python train.py --d_expert=192 --activation="quick_gelu" --n_kv_head=3 --head_dim=32 --init="normal" --schedule="wsd" --final_lr_fraction=0.1 --doc_mask=true
Below are experts of layer 2 (counted from 0) of a mixture-of-experts language model. Rows are named router (the router's row for the expert), up (a neuron's input weights, with its number), down (a neuron's output weights, with its number) and show model dimensions 0-191. Each number is 500 + 25 x the weight over its row's rms, rounded and kept within 0 to 999. Numbers have three digits each.
Before each expert's rows: "raises" lists some tokens whose logits its average output raises strongly, later layers aside. This comes from a sample of Wikipedia text that the model never trained on.

# expert 46
raises: "ural", "back", "ment", "range"
router:516442511537470498502524532505468504492451486519500489518486516492500518495512453472484536525515479466519488508508488506524441476504503482476474524499461469500500469496526493500492475546479506467500497517530491480512446456475513482529499475489527506499474454439505432457506467485448526484489500473519514474497475510464507521523520475457500535523445488519496457526506519522465475511517533473543484500473460521526494536473463495486526539496511525508501500484504505470508519509445483511481498485534471480499533490460513514509493523545507526466458501443483498499522500505485493522
up0:523506531510491482553507469461452490492466483501506481521492483459509429487488471480461502528509533439531502483491517477536485532525450525461464479494476486465508489468507513525500453503481531496506523520481474482501499487477463477503515505481508514528499513493542476488461549495537490508502497450474467463527481503484435519506530501498487470524435505477489515504472466532530524500513519504487503520479509505501456490533505510497517486491560521508503494535494496474511492501504521450510518483474493468489482496523504449508511493517485474471508515522472549511507449472489458456
down0:493474485544510477450510484436516510456484463486454527508477538487466484531504502484510513491433503536517496500491514506475482511540497468487513509494531483504510522504472519445462463500497454486457475441456487496515521490505456472506499466480488499503507500473527522506506532534459499491525517492488525500515494528457509501552492495557491501502445513497500456500505544540466502479542495521525520534480478502479508522507500480520475504484552498517524434515492511509542510514504495494462512474560501495512503504519493521502473497453482464518513511522515509477532515510524513467
up1:500479484500494499517457504500477510465415484501496480509524458463493474483527492480479503507504533494527514520499531532536463540509482548493497519524468476464504464522468487493505480497515482460513467469498478459518457459511500501468525530500479491519530459485504470465515445496520503495502475513487513509510473524447494511445511480475495486488480514498485486491454488546539547476489457476547497521505480524508479526506465489478528475501520500498486461535514540507496520517482488514494511469499473448529488492477506493465549479555496507460496540440476518516497486518513490520
down1:489506509491489517497530482493492503521531545519482503495465470470499501513463487462459501492478550576487473552520482475510508501514527527499496504500505475461533488519502485500488519515530490506488531531496488467477534487529458497509533511513489510538514523521507503513536469508502493463492497520497465499440500522506555488507493537498553542502524529506545478514506531507490514481562491554494492472463473480503452527522504521442495563470493517521493481516492466476543450476516511478455509491528461517505538498482497504520499515498541516500540485526490461492530500472518482484
up2:486456524506489513507495530501466506483469480486497506525514464491436523512508502485520544536494475434518523515479512519556492519489476508505500507499473501478500500555488477499496444513476498463544528437492508531532474449471498537514500476502512484489520453491506469482467466518495529486495481465497521475479483460417473513437523462487535465483477483490497535495521492487506498446542525510532536502464495503505519513519492486473491502503501492508490483487521492491526503494466486483490502477485457461532516487462493460521517516540510520461524507470504528521497499470512481495
down2:465497511502452495530496528527488485476470468525464497527491494510504524504474503529493479535550554511525507528526511459512527545488525466492543521505484513490537500509463471517478521493492493508492524492463506531505490507505473491525519490524495515490526511515499489516457551534532478471454469542514502540504539486518495512524483534495499544490465543464527490468519538511520470469473492528519512495498481517481483547527494515494563533519487520489489491446476500483458489491507475525472500510480477497542504449482501447519517480507480570480530515503477498509456534482517460507
up3:532484469510526483540495515466478509532495492535525504515481513511515456466523489467477470477506509529529476511524455535514471523513508523470517522540492471500529497519507448539517526493566461493519508501449483481502462471504543512495482517462509503539466490482527512481522555505524492513489538499508466497489493518547496504534502483480493470474492475476500544515475490537481482484452525492498544523481508503497506508530490528470548489481527483505497457531453486475508458510511475428464472507477496515483508502471531455524522508523506521479521471525462521484482483483506519466
down3:495508490470520522505499506478460512467476478524507522503525498491515459459516486456521479536483490459495507515423471541510482477536501513525485475488477454506499510491512510433499472528489511469501476512523508494566482497527531478512489509475537516511497480480564493480450513488493486487538546488513470507517475517470512493537484498529487478505456466489498514529481500489478520503487495511494469559503525489496536516458478506476502439470521495505500490479480509540542561486515521468472488509531465487526517503510520506524467515508523497491448499506490515540518509467515549456
up4:504484476527494491495475518488489479458474492498479491537484483467507512518495514403506496519516550501527532491506502493547476509483475518470472504526468497460549464473453500507519481469531484480481521472497507500508463464492520487475503477483468503513555455491520463476507473512524544499516511503505487498519493507448539479477509430471508519531477523503515527488522488513521496481518484491521513484484467542505476507557438484493491487496505498482483513491486509468485509480442477483503510497483483497481525474509505448489545497573509472490525508462469507541488492483489469482
down4:501495507516507495511530516535484456497461520499513479496477474477476524497517458458469526529515505522489481524528472476489480490506507496495490504478490472445521507494486471492477507511530499493488515509487433478469541462471474434518531462479509541469487461516517479489531495508485479445488502493505518488470467477498528504528516526481530544498490531538565454517463517507501516474544503529527457474474501516512503556472493519482512530503488478562506481445526492489524483515475492475483544499551502506531537509480529486503519475544495512487528499495500494546540499499496498524
up5:483469479579516501487505487453475511504455458508468447477509494484517495504525474462479465530523487433537473482506503489501455493506483470508486477520481513489490499515483499508528472472463473471505514474494483498495480470473466435525519482489527540527513441473498459459477481474512495502516530513478533486535497523447497496489507482473467494504451519523511469488497512527494538474453479450517488518505495475522459540491474488504467525485522509495515505485508491522550494512483480484508471500494494454518470479543496496502524492542506533489496512442488489525537499520512491506
down5:480484456498491514451522517510513510549514500520489504501468547495529490484507481467506456464493521535521508549571466444519478530465503522495508475528493482499519485502458515546470476528477460497515559503517523520472525507514518546470524497544495451482467524507527488520493499504483464491448526516540463519507519490511521467500529491497526527514524476553531456532521524539518508467533498541506449512507492505530501509503524531488537511523522491493513534506487499463483481496504507495453482523507476504494509442501485523520548488526518505503497491524528486493503504493488524478
up6:511486464529522506499488494517505493505442480483488507504531505463534540518514460500533523507463463492537503520504498477519486510482490476520505513518488499489500484492480486522481495526492489482516513514479491509508471462516486464502486484501549497488482469492492475483443451499469480483508535499523547523452497468492544520451498463495549536541456514504476513489466447514468530492511532487510470513471494523518449556483532502519518490458505514512504483468529492463510490549480503495528475526462453489476508469445500456479551466521474518488466470485489509532510509497494507445
down6:491499491448486467554504504483466500472489464442512481497476487515499497541502533486529502498555503492488506526459504523529486549480465488526541478496502512468493508504480491541504505511503521498508505505509477445471493549486490506501511547529488470496505492575501482490457475470524467482538500492472469511547491518536487513484533457501465511468483474490517532491526530503507507520466531513547473544464482501489486476522524509520484564478461529497488469499482510485501494524517481477535541492505479486465501470459521512499497491480472467526494503528489519505511562471536514470
up7:511462484547485522492478493489473541482419469502490478510498507489505452511509441444476486520516511437525471486513525526549468486492502521504497497516457487462499468509498477509515485494493510451498489454527518491495468469486496495491551527493505507522553464442498489470477465474494490480475512483472542511520492504451502514464504486468483492538471516528492491503490486506522534480462474462517515515488477500509466514495467480474513510501498484486505506500522510507525490489458515513495482485468507478508504473500515487535568516540514540495492538421490513508537502510503471505
down7:494488483521481511489536521524493490516507517540493463491440533490498498499499494455499461471473534517512501584542509452523502545487514470512521486516501482492551471490486502504497500517528468488473557500504496504480539515526482480522501499524462507509500527502535502531496464490485486496445516509538529519456497499519537513504484474480565544513517536553516451525509535521499477439534487531488527482501499520538487519512509530488506530540520512497512506456496482533496497482499491476482504525538498519505521481474508507492547516531526552492526504514518457503531524469506502488
up8:491469521537498490487505546478491470473455478502499482513498462486504498512509509485475501515514504484512512499525548522538465517475458503502484510527492494449521454499459481524528485499500483455509516467507486473545457483530513496493528499487509502528502408480522488462486475530542515504523503537467506478552476480447504490481522438480514505510484529509487484494495448509532507464528476483517491503501481534495459539535450485476500491504504524484484509506516538473494535540476496497483518500481465486489521486485475491527573521549506486490518504455466503544495510519497489521
down8:490510502510500511497557486519504479480495532490511504497455480479477522499504443486497484484477534512483518581527492493510501509478520497503499518486487503459526483538447501505466485512505485487491515499503503496467518493502445478502497480493499485513492480533537516483527490525503473461476464477476504515450490498524544507521516567497549551502505531547538451547485524501499487458539492550526454466499509501496486550508493529488499521532484496527536495461522474470497476484484514479442529489525498527522526482463513493504522507534522515510529522530515466553522483476512474472
up9:491472458526494500512484504511512474474451488504550508533525499485500479514480481374513514499526508444520497508469496523546479504503500534487480499496445451481520490510499484525503451503516511487492505492488508507483468478435490502487511486471523508554504458462500445484480508501487549493503507502452496479501508511446487521491526505447511526540463490521480515489512512506522494475486514478516511496487468510510468504539439491497515495503506517477479480510500465505518470517453507513478473459475492485492520459478487478512554519528519467502519494463486505512512480488488490494
down9:481496485485512508508518534525493501529485511520497462487507526495507522468483494465465480512509550512517511556521498507542478533498549498513519485507485481471525505487470428511484504506521481493500557534477487498490539495493496463509513459517476516472514508489555511521475479494481487465471516509510486499446491501495526506529514457477532532470506495494565479504517523525500488462523483525509503496502489560538522518524506514463555483526531479497495455447532513500517477487509486511490492488541478528490514480455498505482571463529500568524535495539525478525515508499525500500
up10:478461503515490507511493540480465513453461457497492477538532474464504475508528503483498496506544519477523509475484523550531457513490472514512524524510449499478511467495499484511519469527500492472520492458531503490540465476460507502485522527480530530496550446477503455452494447508504521483501485477490515503512482515430472502477528478486506491492471523518492465488480477509517530464512466485538512512475474536530478510522435490493525497530497497479492493539517521501517525502465503518483483457493494451526523487526481528508546492553509492471498531448486518498509481490523493523
down10:480505499513514496507544489511511493492517520511488495489482513489482531471492480483441472491469529557504488548537488435504513517492514502508494501506491511497517498528467444506494534548520500478498555504492482502472543490502483485530508480509462487524486517529500502502538480507487509481440509534518480495436498506526525479510512524492557547508498515510583450522493518480488503440538495530517501465489453497482478525515525520462495570522503493525499499486493462479486435500509475495459497503531507520515545489477515491504498498509530530488538487522508474503533517501510489518

# expert 17
raises: "ishes", "bs", "ied", ".e", "uts", "ize"
router:499457519553477532530481507478482508488469470535481499504486510506502494481541485475468541490490462464531520504493505482519446463499481487497471507520452459518477467489531484490485494523496511465494481531501494486508438442484480492526504499470527511496482469456485445451507502496462525468489524481495518488479476521463477508492533485450491495528451482527468472506487508534486482481511529495558498509464475504538473535480466488471497508470530497498497484499482503485534504506450496481507496483520474460519486489487548503514494488544516518448467508443504524493533473496466506524
up10:513467547530466469503492490473455515494497507558514506460482479566487501522515503511493527515500497463526463488516492515541463442557500486481491512485502496495498495479484493520521514584488491474500492526487479525482490485479497513527523502481516479477468513471511480482516421508477502478479516516498557504524477444489474523483520529491529494470449518506505494458489500505478468469478553453513516474477504530523499543508501472472473501476522483505464487468456489498503532499497466470515517501491469498539501519508524485501508521523547534474509525462492516496522465523515496491
down10:491482518463467532514528538458500513535517530458517491505503530492491537486493442492509509494481521502462522459485501511474526534533469521496556516473463517503488528504481495549506508469501492493535513466520512527531465492470489470472531514516478490515459496517515518507506533502440482549489505486524497510494474530493518511478457440522500533487510492465505519523478496483515495524493468509465527504523515554482519458493520498501520495517460523493491531486522503512493482525486486488477502490444442474480507489486504515526510505537501461534520517444498550485490492443570494497
up11:486466496543512512521497514454495522479511502526485535523531499480543480528527496460470504511556546453520550515486490516478459495506464517514511469477503473538530520485497499489516459527500529483494468520501525521507486495490461483514497527497473514505496493460494482500520464488480551505514540516479537510553470550458495515571510491483494497469520499502464463498448487470485490526504496484511475531484506567513512493491497481527506472442492540480502494494502497528520564525482526485536461532485491517538499504536512516497484514512472478485508525487491538460488495507489540488
down11:446529490480477517495494520523518457513460479484517520510455500519500511477464471503513536520446506509480490531482490490600538503474520466536460476535475487510460501524488494493471463492461499501525517512488458483475494527493505494477497476497483511517456533510503527487489518499500459486508559481513496511541525521528504534542473498514507529479493488489524527488551510501491523492516449520541506500487490492503489508493545549538514517483502486517534503521517502528495485506537507488465497449531513507489473473454530448490476476502509470508490478536506514501528479487455538533
up12:515429478578463509494500515485471487489471485564519510500524508501510504507521472435467502506531474486541523496497494502518436469517485506501504495512474464514523467524505474501512521515517491464496497518505497510507420448483489501492485483494523467519471466450494434480522502516468575453507529464494479472495472520433492478513511511456501494495465515523493487497483483525482510466506554484533487492472516510522472521502510485473492510472502499489495477487497473464492498501470476523496485468505477477509494508483524505475532499532510489465494523457503495518511499487502481522
down12:472497477499452526546487501498517516561482507427495502500491518536517478489484480495489490489539538443456534511501505508522525517525522516483459469489478508507494477485471469526475459483470498445525503508511463520487488487492536552501530510516470480504483484531523493456492501470509478442534557464503491511506484489549526489516485458503505517429530463487483495499518508519520519458503491451522519477476490505474530526520529525506559524471498504501485466478481498494514473457472471502501496487515488498488476486485524485496462472557479477486499513500501523528501502469507517496
up13:540480457518500486497500470486518499460480478540508502523519468498476442528524462526500540506493473505540500518504510481473490485505472507504519493521494505528524455517506495462459495500520525471498454490502506478495458478495473483546492542495510512536506520472477488458494465495480561455522545504477529462486467545444506532501510432484520471494465530524495513476453510568474502488504498511523487516510524550523479513490539489512513486456507505486541495516474487487521518481475496516500512502542465529532488514456531490470485509524490518480511516454504534509508488468502497477
down13:471460541456465454529513456512516479529527497453488458542484518529515501486510490535501516525483520489465553514556488538511528521512491501513505484488478492539467479469501517498522517481479526489498512515493506524483560510538511519477448490464487510512513486521514526519483529504467495516482549485504526473487459497485544496457494511478520468497502522448501540499496469561486531514489502512477503480493503471478490445518488506524542544511537484482516528490500490535472492498556501472514523480526537470542500499505510503486469518495547472511525488464474502473480507467514492522
up14:516490502518493500536493524455550514496477490486508507497487508481502490496504485504508521482475507486555523479478536520504491452508495501525468551524486464510506490538505490513527525488465527470544524489516484476579499482474522470524538482487533470491516493489478464474540470542476471503515552489478487532501484529484527479501484505501493516518453477514446482494501491531505509452507475530516531525478488571521517510531513529459481494462550537468513509508487516508497506497477480487491457481519491482523527504502549489508521506518504562459490471468523493518527485472520450535
down14:491438532559504470487515490500483494556523506520577506538504487516572492494488518469527483488488537485488479490490503532510453498543474503496461475493491453499471485463517505509492482453521546462522516527468499528519508497487564535462506483480540492477532482487542510517527484524461504466499506533531534490538475499493488535497503494479466472473495485471463508479522476504481493551516554494478468474492503532533502495491516487517493493511494496483516486489513505471509493511497507474502465464504472467528488519497537507501472475497496465532530518493497467463536473485490518514
up15:476472501504493499500523488523519507474450477517517482447530547464463470491544477503493515465458514505502494503483520523519483477479473481483493517542473509508500479505479479485494487506508483487489464506468515488529465461487480472462529495491507512533519479488487451473549532457524499469523488502474534532470480518493504508480510498487495504526445495495435492514486528528481517476464492474518450494530515516522460537488488494486513499480518444476540494492480489494570536454451494485501517494545456506557510478492536521465506484531512531497523459507524532500497514511488477465
down15:466475512501500479532467493491504540514500479492531503514512502461508469466499506493516538520464506493462535487471478513509512521547511503502514509527498437504528492483489542438511463476475524486489507516487489472483509548503567500466490501487520451488516492459480505500498499477493498517482512507490483463485481499485535484473489496452485507459511530478492548516509454500511511532522509541519522461497554520516499469494533533539480523544492459496487489495510522514429483495553514510484494447527540498549495510544497506479502482527510505478516553535506479477538524521517525482
up16:487456513555479523517486500523512510481479481519480497475527484464499488501497465474533508496466504481524501511469510492523429507511503498487454534505464445543517490509514476487473522507499493477521457530519500509529466459462518468528523471486516485495483489471501453452486496527494546490486517484477494480479485510473481492530538487458514506550444523523482484531461494532516470497505515485535505478502498500543480534533480509475505472487493450484488533480506522498514496510423465489512485506529491484501505472517515521501535488531485529447470499426490473498541478502502497491
down16:485419480554496485563451482513463471476531509509544497524521484487536491469492536457516549520509532453470525510495512500505502499500476543492479477500494493489506523463466537495504498492522460422524488517500511504481491436503524517443497493486488501482521485501542529485497500491490530520491507494538510476507509484451490504523497481437447511473487511482492487516498472506504508502529524518515511521485482484521539478495486539507487519522498503499474507457538517523517471495475528507495486486563503508491491454513496464510456475533511499472508500496466494481498488460516510459
up17:491481526543491505526528459519489510514476474521487463527546511507508512512509475477501503504482460475533513533528527486531450496468486499509507492527453477495487472453516493507512517498476513506519479507534471477509458454486483492550495531483527529467513481487506469461462484539473487467523500511495518455501505515466508506499511483451507498493463496562520480545461496558490510479500498503530508481522447482531508533446475489477494517487481478472494473508513531482525475525474483522530521477509470471510457483539493500509520497516506494473471518447535519478548446526506519532
down17:496459519518505475558516465548470561514510494498535484468503512522508494461500476531543540485507506509511518519506515512484502488493498496515511487494494500502466441501518520491479513496478519480458487473485493464490498516431447514473506493483520502494487494492505493515518501498476480524494537469541486518551481483488485538483502469440493482490520497549473481555535506495493554509463498513522525464534502464480460519477467494535489558542514514507494527465486544518491509466512517501510472493537511513468498464474522461485483550508494490479498496522511492471502484444511472456
up18:484487510500509502515462453506458468513480497518536518494522474539479490484498444539497544490493509505564520497501478537499506488552490506504485510543504484517552490540495505471436489518520486508517464496528480506511483502513504522549478511514523482483529513477494479452483496539449491514511535503514528448467497508461476478483509511510532533515486500496506499466465458575530521511505511474501511522448489497507489471495531493465480517494533504548522507508529535517504483503481476514493506486514516486508503540439536459488510471517454503478489514496483532475537534543478517512
down18:484469533481491495530475506479524510484515472496509491510469551546534485480442552489505546480528491508514521517519498515536438527540492508537510451483472502507495497468489566525523509499518547510520513521488474489462508521515519520507479495505509474513510498534535486531530498518461495531468522481541524492563493508468472511491530494482514485487477477470503463476526466486470489508472525465506496528469485492504536509509488509485457525519467490460508502503510501552463477508500540485476477548523499464459486516489490452485499476503497511479540518511520482469542445482484504508
up19:513497506553475512517513517506522477442497476529536478475521503478460470489505459483482490512498529517535489503514485472525489487460457497477470492515482471510560467496532484504493468572504459500519522501539506462533480450530489494518518419497528466500515499486484465516497511529478540529480498479529504492530517532469485470506526466484525515532494490508511506519492508514485489497509508488524528491474450476532481529496477503474476507468518500516493486501489535466549494513469522490538488524505470483498495460547456507531530518523543501483479491478457498473514498446478493530
down19:482448529505538483516466518526501478517515510501525513512494530475519485465521510471462540511476546465482493479518481544490490517492488516501520498525513430489521515479473544498541498451485475491494476525500459498480461491465499528471476510489497473511468502480536522559490504503484467453498511449510506508488458505491517513474481477456485453480485464471517462480470492479491513509544477483516495503491467492478497467470469503483523513497517504472523512469526480546480529503554498493490471522549525518531485518483519495489487506487504445470522488491483433470443499486491520478
up20:497472513511474489528477506475452507476502469452475521512502505466481498485503457455486488497514466513534543510509473502534475540510486499520477552478474486508530471513511460515492485532495484490504464519526461500479472471487514472514471452495544477482460502488511465451516529489509505484502505498488483444497487486477495510498491514475512463513438540540488483533449483493502509492479535493506537508525480554530490536531501528482522459478503471503497492502505523474484476494437491484525481481500502477514465475481536468492552473537460469485484532453458499532517476504493487528
down20:483443517568495505557467541519449495521476493476506513489525507540512501509509530470533551524505515471525503521486511498511516492536491521499465487461482488511468494470498504481483494511486472490527467521508491509497478483465495537465503487474445513454535468491532487490514466488490495512505526507518470500549502473500459473487506497492447480479471515468475483511492467517480465500510510523515531517501485516479510502495477529552504536497522541499480506501529463508514466527502517478493513509557508484528476487535528482457512486560500474428492513468458470503477485449493480488

# expert 37
raises: "incumbent", "ě", "ales", "qualified"
router:513450512551468524524514516488481529484473462534494483503511503498486485484540467469478542505491470464531515510483487496513444475502492488495478520520449455503504465492528489487482503523509518473466479527509504484512440442473495484529488499470544494485487471456492450456506496507467532479507511478497510490476461519469482504506536478444503500525456475525471472525486490534501488471500519477554489499471476496538470531495461487469500516465513487479485486475482497484527502495456489478507480500528466472509490493487553520514500501546514533438474515452507516491535474497489493517
up2:490462493549500502532475444483496497505482476517497498564526504480503495494539468479506495492509443480533510522512507498527504499529476497499516467482492479500526460488478465532501488524492502467477433519524534514495468461509524491519530489473533523474538478482477490469533494512483505489503499513522495431466471459488516496524500514490500469512458496506468523528474504505522481445458544462535497521520491498550517520481527510503503458502482486494527487561499485475510481508468456503499530502517482472496486499523503493463469469520525523457476515448498545524525463536516470502
down2:466520511507503508508519482512514491478454516520457491531470473494497503502512463505489519504501461479468483476516481488461514542512463487509548501498506478532480523495452514533492495496524492479470494517505464512491515483498563510446483499501537522504546505513486512470484516501512511478434435533530535437516504492492557508488511517505463509473485510496474512517469525498494493532483506470471531497516510501481472487511455478476497476554497481456496525512512543523496488475502503536512503476493487535475510498516488526600525470479502512529466500480493493487496506551508550534
up3:491479526561504509467489519467482485498505494579499501507451505472489480526517501476524521489499494475515498472457499493532425484537494513484491508518475465495466499486524488484519495534485479494519486508517501486477441450474522486485514451480517510526549465425498495499480500512452526477520461522513513515497471524444505491517510469463532544508472490484477474508482502514532471506529524498526484533502479505556537517488499464466480484497476513506468482468494532505513520517457481517477481517524495522505535511527520532520510540534510508459471490472516501471504502489472517515
down3:558505513504481507564511465453517516496487508502476426471529482486506520477486487480495495492525559473526506520451522510539505503516501512532518437530511499514459504489512502534531523511527518491474547536530512512512555515521451494536496492462439502517547495529497502494502508473504526504506517481519498520511489495479520515463505522467486460529482532507482485526533524464497473442514525493473503475518485478498498466529485481475539537499504482498491461489454481492532530477540512528503516514500475516472462466498504489486507504479497492441513489482497512477533490486520515456
up4:503463537534471472524485486482477527512466465526496523512478518492507519498538502434494509492512496474571504506479506523523421456492501505503492511536448485509474467498502517497478461513512509482510478515492487474520455443481465466552505495458504494483495468467494472454509506509467510486491516507504521483520448505466496509478519476453529514508474515542504491493479487541470494464522521489550501506469441524541487513501470487467503506501492523489508502522514514485528511531447480491504527499519467504505514510474503483512504513575505503461486516463489491484530453497487504508
down4:523525505520488499532506475532468498503490484471504453509484476503516488491479506477524530513517465486466511534430531555519502473538496492532490514504474484524435477508512536519494516497488521503514504531511443530523495473467486489515514482466506513462510466487498455459514484511488490477496522489538527533452484483488488519496473480449486541523520478482483489508533496521467511482502497441526491494459476440491510465509501500504567485486503524490507454489487496520507497509517470497513557483508506491499510497502555469509498482524543503450469503528501511520519476428528486494
up5:489454470510501516533492488502509508454495509527473506497486491508519498508514495454493500459516492465501479459494511489515477462503488494497487519528449438563490497484504489483508519518477506533506485504511536445507466494504492515483500430488526460498477472456550460503492523527484509470461516473484498466486473496482481469544528483464520542494457441515526478506479509501489480483512510509537493483453471534565481515503466494519464524496484512519491492488540494525501486501445451487535428497519516510509516507495472523540516532509523490493462504488520492482499494471473490516
down5:500487479504476472485504472487528485491463481470452489526499515480497515480520515531500514497502498537519545480524529503476556521531535475481455528552508528516540518483496482534503520510547486490527496481521503501506523528473532545564447509497507495496514475549491532462484496497463491518519462510485530502500505531501527544520524500518479465497523546494534499486498525480504481483494528460488507486442501479497496501496484498495502503456547480479513507478510488459486495465470520511480511511561480534511505472473465521510532494473526543472552520488547492547482460521493492463
up6:478469489502479482522513497464473574501487475527500565505478562491478524488531514478468509523493518491523475515491501501509442452480517507513498504522460483490443486497505501488451476508522502493532475527492478466475445453496472455550505491466498455478482466486466461461500511487475516460481511497528479493488430489478465518469515478472520520504478487510511457481466510536500516459496519491539508477504466537513480530511474500486485507500517520486483486508489508465517480473449504502497527494513470510531496500461520510488515477547494514483477534467473497478510475503471494492
down6:531513476523488468543513495519484503486487511474453436485495478452516501517475490467514543539548498500452520503450506511529516484556498486498478487506471438520504483516533513483475501482527486506485513508486463475507484516470494487537515464482495484501483484520476436453519519503483502463467511481520479511476478504488501545490557461469488516478500505497491517502509505516510490492503484474549533486479503449477526499535513509489573501497502535518481484496446512515506460501506480501502580514481477472517487518529512488481473493537483493467463535526463477486510495494519500520
up7:497432467523507506540490508510498511460478480528507496529482474493531535493521480421466534486510491480526470491487511481534471461489520464502483513488471472535493506484526481486474496569504503492483490500503491491525475465521475498515470457496508497454492480463524465487479478471482531460515508513503514530522503499453523514527533454474531510497440433506487452504477488509496485464525490483534518520501464524556495516512513490481487499526493522524501505464486510492515502486454455502514447505551488497499498510489497528547487475532517506482466514480482513507508504448476485511
down7:502491517531479524472499464509517473521472505512470512504478486507506547463482482510500524479503509513509534502513494530467549494463532467476490479526501477478509508499473521516465504506507498490538492522516477540508473541453546509520479474508549467510524493505472480456512522499484490484516477480506509524506503553545558547477524461488469516474547515495507498509526535517533492474505535467517513505465562469530543500528480533478538480520535489515501501459499521474492530491468525499498491513537469552517476521459494503466497489514534486481552507529486519544544477538508513486
up8:468491482517440520532495556450498537495479479520487494435468505454543505489527497507520508496499496480522472514509532509548483502492490487463491514507472508462476472522534489490506460495472492515511486528489489514473471471477514514574479503479524457511476465474493492489518473516468482489494517495497491450512498501511524531498515488505485488516488495522470499502482482501493500467516469486545497506485507544532479526518523526488510517454481484490477477566508493436497516483475498472520489492519457501501523466480539440502510513535515492471486530484488563542510441517503495460
down8:540488472481487527493521515509488529489532464493491490476486503491492496554494522495514516540536506520499538527456517505494472466519488459511500496503463512539487511477492528548467514450594513491487512495518478481491532536477498514503524464475502487475478471539530482506505458501493545480485527501498514506477501499532514486478546439490489427468502523507514476530504506502517497526510486486484525463454489493525534486531506518486531505499501565499492498484531460493499478478538517480497529477508501512487526510500523480458501503465497471439486526490464536519505450483500537520
up9:520481513500499463532512505519481518518503487525511500463517513476487496510493509426531509533468473475530504451478520513522443478481500512486491548499496504497483498473492513499510460520474498503491479544500512477491483479492533472582494525466527493497514492460485507471497509533472503504533506470512479501471498482499562511505544471452525518494506499500514468505497445506537497445530473510522485513488450499528544512540487468512492480509505494497492470518546486515521514470478462473463513500498499559532519535440500505480487492531468468480491512488547503517519471452504469482
down9:568497508514501488540520482514511499486515479472480490508511506495487496521482493472522524489471505476472497536448528532523509489516506478519540489512490500532454483495529544537488494502481486452526521531535461506513481499524471500518505447471450516509543489495486459489552485494482501489475489503500539522500497525508521543498515468444446539514506489504469469527558555504485510461531536477498500456468507449526525484533478486492559500500502509483520478522506522456523523482508487505508502507524490487462483534481519498491495478520524496461510473494478540530516477448530500525
up10:474484487524500456497521531492482485494480462539494553510520493501453507527538474484506514501500459485572498478515510516532461448474502519499505521483464493536511503520500509521496483514488483474525507506505529468456454449485479503509504493479525484507556450487514464472515529524481542490504489464551518476522464499465514545463537495498537532535481490515505504509482473552487497505517508472545492497468466517506491534510531493484497498514484468507506509500489541480493518507463537485499545463508479501465508474460479475534486487538533492481479489499502554498534494538503473462
down10:496496517519519547516507496527512510513486511519514460454487496519527508504478458497503491472500481509525510515463506494527498529499523488544475490468493451516425479512520477539492491466521515526498480516559484508533548516437468538505487480471511450509476495488536465479508518490489493471510508486542506518478491453517498484542531464462465502521479514476488467540520551531507505518521498464524474527501460473532451490474511510483516544493515537509482481442511530558494459504512482499511520489459461536499490496512510503484510477500490502473471521518538479526469501487521505489
up11:497446495530479482508476496450494497464485499526490524498497506528470471536522465477529528512501495449516508471474480515511474455488513503515488515505439448510476457482529498502480506497471479499482483488495527449501496440478511487500490521477502459513474445445496455474533505500471529481485503458503492497489483523472517517497520522453532509530479486537455457504492511516449498480520521484556522488481470522556495529497444462491514523495480519507515479517501540509506507505454499495476476482531472495504509505479483501539505511530522456481468489470516535504547500515507482482
down11:505492476516519477454504493529506473535462470516485463523511495498524490582474483474549503537487516502517500475485515543497496510541501493475448529497519466484492520467544473510512501516497538476483526506546507485501487514497459553541518508489511490474533521494525512493521477527495497477504522522552477514529490480497499534560510468472455510494465512461495512509504545504453494524542481484493480519510479444463515504471504516520509554468508507479515436498527553546522505523483498499440488489489468520497500485482493497454514521486493512506485511501524485517512483474510526495
up12:479477456498472491506514503475523487502475492468466483445493469527462518527481487501494612526499510479497478483483490504490490511503528468502441542526476484482509480482515500483530522538513516454514483474479527480486484480465490506536485531506531490473536479477465494476494488524496502464491489506476492534473468469507468511497473503474496536541479484480463501512530525511491460459500506493506494521535500487509456546530503477465477508498526472548514524466473483538518556489479499503532490517557453521506530495513501510495502555496519526501531491490521472504512480477479520485
down12:538494479490482505485480529532448539476527478501483474502498509503495488533447534518539505478471500519490454496495477481521460495507504491482471535493504500467517512494473489535526503527511499513473556483515522488509518496509476464500493497527497521492472524499478517533485519472506551491523494508544481500525516503498547507537495515500452517509514476479490434510532477567480460466490452543531529505487537503504493493471531492520523504470508521520551536507519450475523477514501521503441487522546488513494532451452537502461520518500474527498530497466491524498518474463502476522